Below are experts of layer 4 (counted from 0) of a mixture-of-experts language model. Rows are named router (the router's row for the expert), gate (a neuron's input weights, with its number), up (a neuron's input weights, with its number), down (a neuron's output weights, with its number) and show model dimensions 608-639. Each number is 50 + 12 x the weight over its row's rms, rounded and kept within 0 to 99.
After each expert's rows: "raises" lists some tokens whose logits its average output raises strongly, later layers aside. This comes from a sample of Wikipedia text that the model never trained on.

# expert 11
router:40 52 53 37 37 73 40 37 63 48 58 61 43 64 50 34 40 37 23 63 64 36 55 59 55 36 61 51 60 39 48 62
gate0:37 56 42 50 47 62 51 53 39 50 43 33 30 46 33 37 40 35 66 55 66 41 59 36 61 52 60 35 39 61 68 49
up0:49 42 43 49 55 45 61 38 55 40 57 73 68 53 49 61 46 66 34 27 49 55 37 33 71 71 48 72 38 37 47 60
down0:64 50 54 47 76 15 64 40 50 45 52 52 55 68 52 65 55 38 41 45 44 38 44 25 41 44 57 43 30 30 48 58
gate1:57 53 60 31 32 60 45 51 55 26 35 39 67 42 27 40 36 46 38 66 48 61 45 66 49 44 43 53 54 54 61 48
up1:53 38 34 34 36 56 52 42 53 58 52 27 56 56 34 34 31 62 42 53 70 55 50 44 57 49 45 69 50 55 62 51
down1:52 55 46 61 67 42 47 69 22 61 51 39 24 43 61 58 35 51 68 59 47 65 55 51 69 58 30 53 58 30 52 71
gate2:55 27 48 60 48 46 52 34 66 44 65 49 51 51 43 49 43 53 25 50 61 92 39 60 56 64 59 33 41 61 56 47
up2:39 50 43 25 44 70 36 82 44 59 43 34 48 43 32 65 60 68 62 59 38 43 51 38 35 67 37 69 46 35 51 44
down2:52 52 43 13 46 51 87 36 55 52 40 43 51 83 50 33 42 44 79 64 50 45 55 55 30 53 42 47 45 26 44 41
gate3:49 41 20 75 48 20 50 50 31 57 47 43 67 46 36 66 31 34 33 58 51 59 34 45 56 56 79 38 52 48 46 54
up3:56 53 63 47 50 71 66 04 70 54 42 40 47 54 65 52 40 49 68 49 53 29 40 57 55 31 43 42 55 53 62 61
down3:46 57 61 73 43 34 63 58 62 53 57 71 46 43 38 49 63 26 46 63 53 56 43 34 45 59 38 35 53 45 31 48
gate4:46 45 45 46 51 86 36 35 61 35 48 55 59 54 54 48 49 57 56 39 47 61 72 55 65 55 47 53 60 55 61 38
up4:57 58 57 61 49 49 56 56 62 61 44 55 33 45 50 64 55 43 52 33 64 45 75 33 40 59 67 36 52 61 44 41
down4:50 42 51 37 36 52 53 43 50 55 34 34 46 61 29 75 51 47 49 50 44 55 49 45 58 52 44 61 68 46 64 50
raises: " in", " to", " a", "\n", " the", " on"

# expert 0
router:55 63 89 42 53 73 46 61 60 49 63 52 51 66 52 48 35 40 58 44 45 41 46 52 43 35 46 60 63 54 63 59
gate0:38 49 50 60 58 53 58 51 52 39 47 54 56 49 55 59 45 62 63 73 61 49 55 56 37 61 57 66 50 52 56 65
up0:30 47 49 39 46 52 54 55 56 47 44 53 34 46 47 52 49 40 58 33 56 40 46 31 39 52 50 38 55 60 44 44
down0:51 54 39 41 35 59 63 40 64 49 44 46 60 66 56 59 55 43 37 27 35 43 42 49 38 22 45 37 46 34 77 45
gate1:32 86 62 51 61 54 42 53 64 68 54 51 28 45 46 55 66 60 57 61 71 64 58 32 40 56 58 38 58 45 76 41
up1:55 48 43 42 60 54 47 68 68 65 49 29 54 50 53 57 74 64 49 63 57 42 48 48 27 36 36 52 47 65 56 58
down1:39 46 23 44 45 46 50 51 41 34 47 47 56 60 29 37 45 42 48 59 51 45 61 56 47 47 54 59 49 35 46 42
gate2:49 64 53 53 13 42 62 59 48 35 46 41 56 54 52 50 23 27 45 28 46 12 62 58 56 40 51 59 48 66 28 36
up2:61 34 36 58 49 30 40 64 34 32 41 63 69 50 42 51 67 74 49 53 54 72 24 69 42 69 23 46 46 34 31 70
down2:40 39 41 60 64 23 47 58 52 45 29 50 33 42 55 52 47 71 62 49 45 47 55 50 54 26 70 30 58 42 49 31
gate3:45 59 68 48 49 71 44 56 65 50 43 54 63 54 61 55 45 42 44 59 34 48 48 71 60 56 44 77 52 65 57 45
up3:30 16 48 62 48 51 51 51 43 60 48 38 55 48 82 58 49 46 46 43 56 37 44 58 41 57 54 59 38 61 63 60
down3:73 37 79 38 57 46 55 44 46 57 54 42 54 49 42 54 36 35 49 67 41 47 52 43 61 47 25 33 47 53 57 76
gate4:36 76 45 32 64 47 57 63 51 31 56 63 36 50 58 54 81 51 42 63 54 54 53 67 47 51 50 63 53 29 73 47
up4:56 59 49 39 56 52 33 52 23 41 30 36 42 56 74 59 56 49 62 46 54 35 43 34 42 47 43 54 45 47 66 50
down4:64 52 44 89 41 50 76 48 73 52 23 46 54 45 57 45 51 65 59 62 48 28 36 39 28 47 39 54 42 42 58 63
raises: " and", " to", " in", " of", ";", " –"

# expert 7
router:44 48 71 40 54 48 66 53 66 48 65 24 73 66 61 47 52 58 43 44 73 65 46 63 47 33 40 15 68 46 26 37
gate0:51 67 63 62 60 62 58 50 43 49 37 69 20 57 71 43 35 51 45 51 51 37 74 37 54 57 64 59 56 44 53 62
up0:60 50 57 48 36 49 53 23 54 40 53 53 31 51 66 47 40 66 54 48 48 43 33 47 35 52 63 39 58 47 70 42
down0:39 65 56 38 59 59 40 46 55 40 58 45 64 45 59 44 32 39 58 44 45 54 34 57 49 64 54 47 43 45 38 61
gate1:47 55 57 66 59 56 58 55 57 55 50 58 66 58 56 51 58 58 43 43 41 37 33 75 44 57 80 47 49 17 54 46
up1:45 75 64 32 41 27 53 41 52 71 43 56 72 45 45 63 61 39 58 44 31 39 34 30 72 35 37 51 51 61 38 50
down1:41 60 40 64 50 69 49 43 30 63 69 58 36 40 66 52 39 56 52 40 72 45 54 52 36 66 46 53 67 57 53 32
gate2:45 42 42 55 34 66 58 61 53 54 46 47 25 49 73 55 50 50 34 35 67 55 27 38 56 54 32 22 58 77 67 61
up2:50 54 60 19 47 79 50 43 54 52 65 98 39 53 38 60 59 51 42 45 39 40 45 52 78 65 27 33 53 52 65 34
down2:47 69 51 38 39 41 47 66 40 48 47 37 49 13 54 52 57 49 53 57 33 55 46 36 32 23 33 88 39 68 51 45
gate3:47 53 46 69 56 39 39 56 61 65 43 67 59 51 20 52 36 25 48 55 71 54 60 40 42 31 35 65 55 39 71 55
up3:52 49 56 52 47 48 51 48 47 50 31 59 46 52 76 25 75 51 57 63 49 58 35 53 58 48 50 54 53 53 58 61
down3:52 52 39 63 57 48 50 62 50 60 39 49 53 48 37 51 52 46 50 45 45 47 60 64 48 31 38 59 34 48 32 41
gate4:62 50 56 49 13 61 65 16 40 35 41 42 42 47 54 35 48 38 41 47 64 47 66 55 46 71 60 50 51 63 67 31
up4:50 67 47 57 51 61 40 24 59 75 49 50 46 46 53 47 53 62 49 33 52 53 67 43 62 53 45 38 47 53 65 63
down4:48 45 37 34 53 51 32 53 59 49 40 50 63 49 50 55 44 55 53 41 56 45 44 45 70 56 30 31 56 38 51 51
raises: " in", " the", " S", " a", " N", " H"

# expert 10
router:31 54 60 38 65 51 49 42 55 37 68 66 71 57 55 56 42 58 59 82 50 48 60 69 46 46 55 59 60 46 43 53
gate0:65 52 78 64 23 42 41 73 52 42 52 48 47 50 63 61 45 40 43 52 52 29 78 47 61 64 56 65 52 58 25 52
up0:70 52 55 47 39 58 34 65 43 47 50 65 63 54 65 65 63 51 45 57 38 50 65 60 54 60 49 66 48 68 41 48
down0:49 63 41 43 51 51 33 46 48 61 40 43 54 46 50 51 35 49 57 55 40 54 53 72 61 43 32 49 40 30 64 43
gate1:41 50 57 38 37 66 66 50 49 47 46 65 48 58 50 46 42 42 52 47 46 31 47 56 47 57 60 47 57 38 49 38
up1:52 52 61 49 41 48 42 55 43 45 48 64 55 52 50 52 59 57 55 37 41 46 43 54 56 61 46 35 57 48 48 44
down1:48 39 79 66 57 46 64 51 65 72 29 34 40 00 46 59 53 63 55 72 64 64 43 34 64 75 53 34 69 42 49 65
gate2:43 50 45 49 55 51 58 59 65 62 59 71 71 66 54 42 46 58 51 55 51 31 61 56 58 51 38 62 57 59 64 66
up2:55 54 46 58 49 31 74 64 45 64 44 59 46 55 78 62 51 38 60 73 71 49 56 45 45 45 66 41 50 48 56 54
down2:22 54 40 57 56 43 38 68 55 41 76 43 37 11 31 62 49 72 59 51 44 42 43 37 53 55 46 25 43 38 50 61
gate3:45 43 53 55 68 62 50 49 52 48 49 65 42 50 22 48 51 53 50 30 44 58 71 57 46 47 36 47 51 46 54 48
up3:53 36 60 31 71 41 58 51 57 32 45 62 52 53 35 60 46 53 39 63 48 57 59 62 35 43 35 41 46 42 46 55
down3:45 58 45 73 46 49 44 46 37 52 53 54 40 00 61 47 60 50 59 61 48 51 42 63 39 41 40 55 45 41 52 53
gate4:48 33 39 46 36 44 53 56 43 52 50 58 54 41 39 47 41 39 49 68 38 47 67 63 34 60 48 56 41 67 47 61
up4:45 41 69 42 33 30 34 42 43 47 60 61 49 47 54 70 53 41 42 56 54 74 56 49 48 67 52 45 52 56 43 35
down4:45 50 39 56 44 42 56 38 40 41 65 34 38 63 43 46 45 28 60 55 51 69 57 41 47 44 63 54 31 49 45 58
raises: " they", " he", " it", " the", " she", " there"

# expert 18
router:42 59 45 29 70 77 46 74 57 41 51 50 60 55 49 45 43 35 42 49 30 27 44 42 43 66 63 55 67 48 40 60
gate0:42 74 47 48 68 47 47 53 46 53 49 38 32 47 55 56 64 56 63 31 62 79 48 34 54 37 44 61 51 51 49 59
up0:34 68 47 52 85 54 52 42 61 20 49 39 49 55 39 57 59 52 49 40 60 87 52 47 63 40 40 39 44 58 45 54
down0:63 61 66 59 53 55 36 67 47 61 52 64 60 22 50 42 73 35 66 50 53 41 37 54 51 56 33 63 72 49 49 41
gate1:44 36 62 53 52 50 60 47 54 47 49 48 70 47 49 45 52 58 36 61 57 48 55 49 57 57 54 53 58 35 34 68
up1:56 44 65 58 48 58 35 63 65 48 65 50 36 55 32 43 34 69 40 63 51 34 48 44 47 72 41 58 43 60 53 43
down1:42 53 58 36 68 32 39 36 61 50 67 49 64 15 43 39 49 60 68 54 29 30 55 44 66 45 29 55 25 39 39 41
gate2:43 24 53 69 30 49 55 60 54 60 71 35 49 49 24 76 56 22 37 45 37 28 55 47 49 22 48 61 42 48 57 48
up2:71 57 59 56 35 77 63 47 55 71 64 54 46 49 28 62 60 35 62 29 13 26 58 22 57 52 44 59 40 51 63 43
down2:46 53 46 44 40 44 43 45 70 40 56 85 63 51 48 53 70 56 50 47 79 34 54 59 58 51 51 43 43 55 78 43
gate3:57 65 48 53 52 52 63 45 36 39 58 60 38 56 43 47 71 76 59 35 48 41 31 62 56 48 40 56 55 44 45 45
up3:43 45 47 59 47 38 34 46 44 38 33 66 49 50 46 47 41 49 44 47 64 55 57 46 55 41 51 50 41 60 60 50
down3:50 46 51 66 61 69 51 42 40 36 40 63 55 65 40 60 69 49 35 43 55 37 60 70 50 45 52 40 35 35 39 65
gate4:38 49 52 49 49 83 40 57 56 30 56 41 50 44 47 42 62 57 36 57 51 61 36 43 34 63 47 46 45 53 52 46
up4:43 32 48 40 67 73 53 53 61 51 60 50 42 48 61 44 52 38 34 57 46 52 56 51 36 51 43 68 33 54 44 61
down4:47 47 28 63 32 46 16 42 34 60 48 49 58 81 50 76 45 72 58 48 67 55 38 60 55 51 68 56 56 46 51 43
raises: "\n", " ", "\n\n", " F"

# expert 4
router:47 54 52 46 37 41 48 65 49 43 61 41 58 68 50 52 37 25 42 56 66 45 36 78 48 57 68 39 58 50 55 44
gate0:48 57 55 66 33 45 51 42 71 44 44 47 44 53 45 47 58 50 32 45 52 38 46 50 48 63 55 54 50 19 35 35
up0:46 43 47 50 60 45 57 43 49 39 50 46 55 44 35 46 48 46 39 49 45 43 68 47 39 49 64 46 48 27 43 48
down0:52 72 54 50 60 45 79 41 63 30 44 60 52 46 46 41 45 53 61 53 44 68 81 45 44 54 35 48 63 43 63 83
gate1:59 60 43 47 46 61 52 62 38 52 48 48 48 50 49 55 45 64 54 61 67 48 54 36 51 37 55 49 61 43 58 40
up1:42 66 51 49 54 28 55 32 44 36 43 74 40 57 50 43 53 61 48 68 41 46 58 55 44 67 46 68 53 65 39 53
down1:46 55 76 50 61 49 74 49 51 54 63 46 55 38 66 35 64 50 54 65 60 60 45 59 90 49 37 37 55 30 52 41
gate2:43 61 51 40 40 44 48 53 39 46 62 61 50 56 36 42 35 68 52 56 51 37 31 55 46 40 43 39 59 50 50 55
up2:44 32 40 40 43 41 57 57 59 46 47 49 67 50 42 47 48 54 27 50 65 45 52 51 63 54 51 51 50 69 37 46
down2:51 38 39 74 32 52 65 63 60 54 60 56 36 42 48 54 45 54 42 54 61 64 54 39 44 46 67 45 60 44 41 77
gate3:56 34 41 53 50 50 57 33 59 53 55 37 41 49 39 27 47 36 49 23 45 34 44 54 46 38 48 56 41 41 59 66
up3:55 46 59 46 41 40 43 71 43 64 34 38 47 53 50 54 28 49 71 52 66 46 52 39 25 49 47 74 57 24 53 48
down3:31 68 49 65 50 56 54 66 51 16 48 51 62 54 36 53 43 38 45 42 55 49 46 40 61 55 49 58 50 30 51 36
gate4:49 51 55 48 44 43 63 54 38 62 40 62 43 53 63 41 73 48 56 66 69 53 29 65 44 43 68 37 51 49 61 60
up4:29 66 38 32 26 40 58 43 52 57 29 41 76 53 53 57 63 36 63 35 46 69 20 51 53 49 32 47 47 50 43 23
down4:50 51 54 46 48 70 45 40 46 31 53 24 42 69 49 44 55 64 22 57 65 51 42 52 46 59 48 56 48 53 47 62
raises: ",", "\n", " in", " and", " |", " at"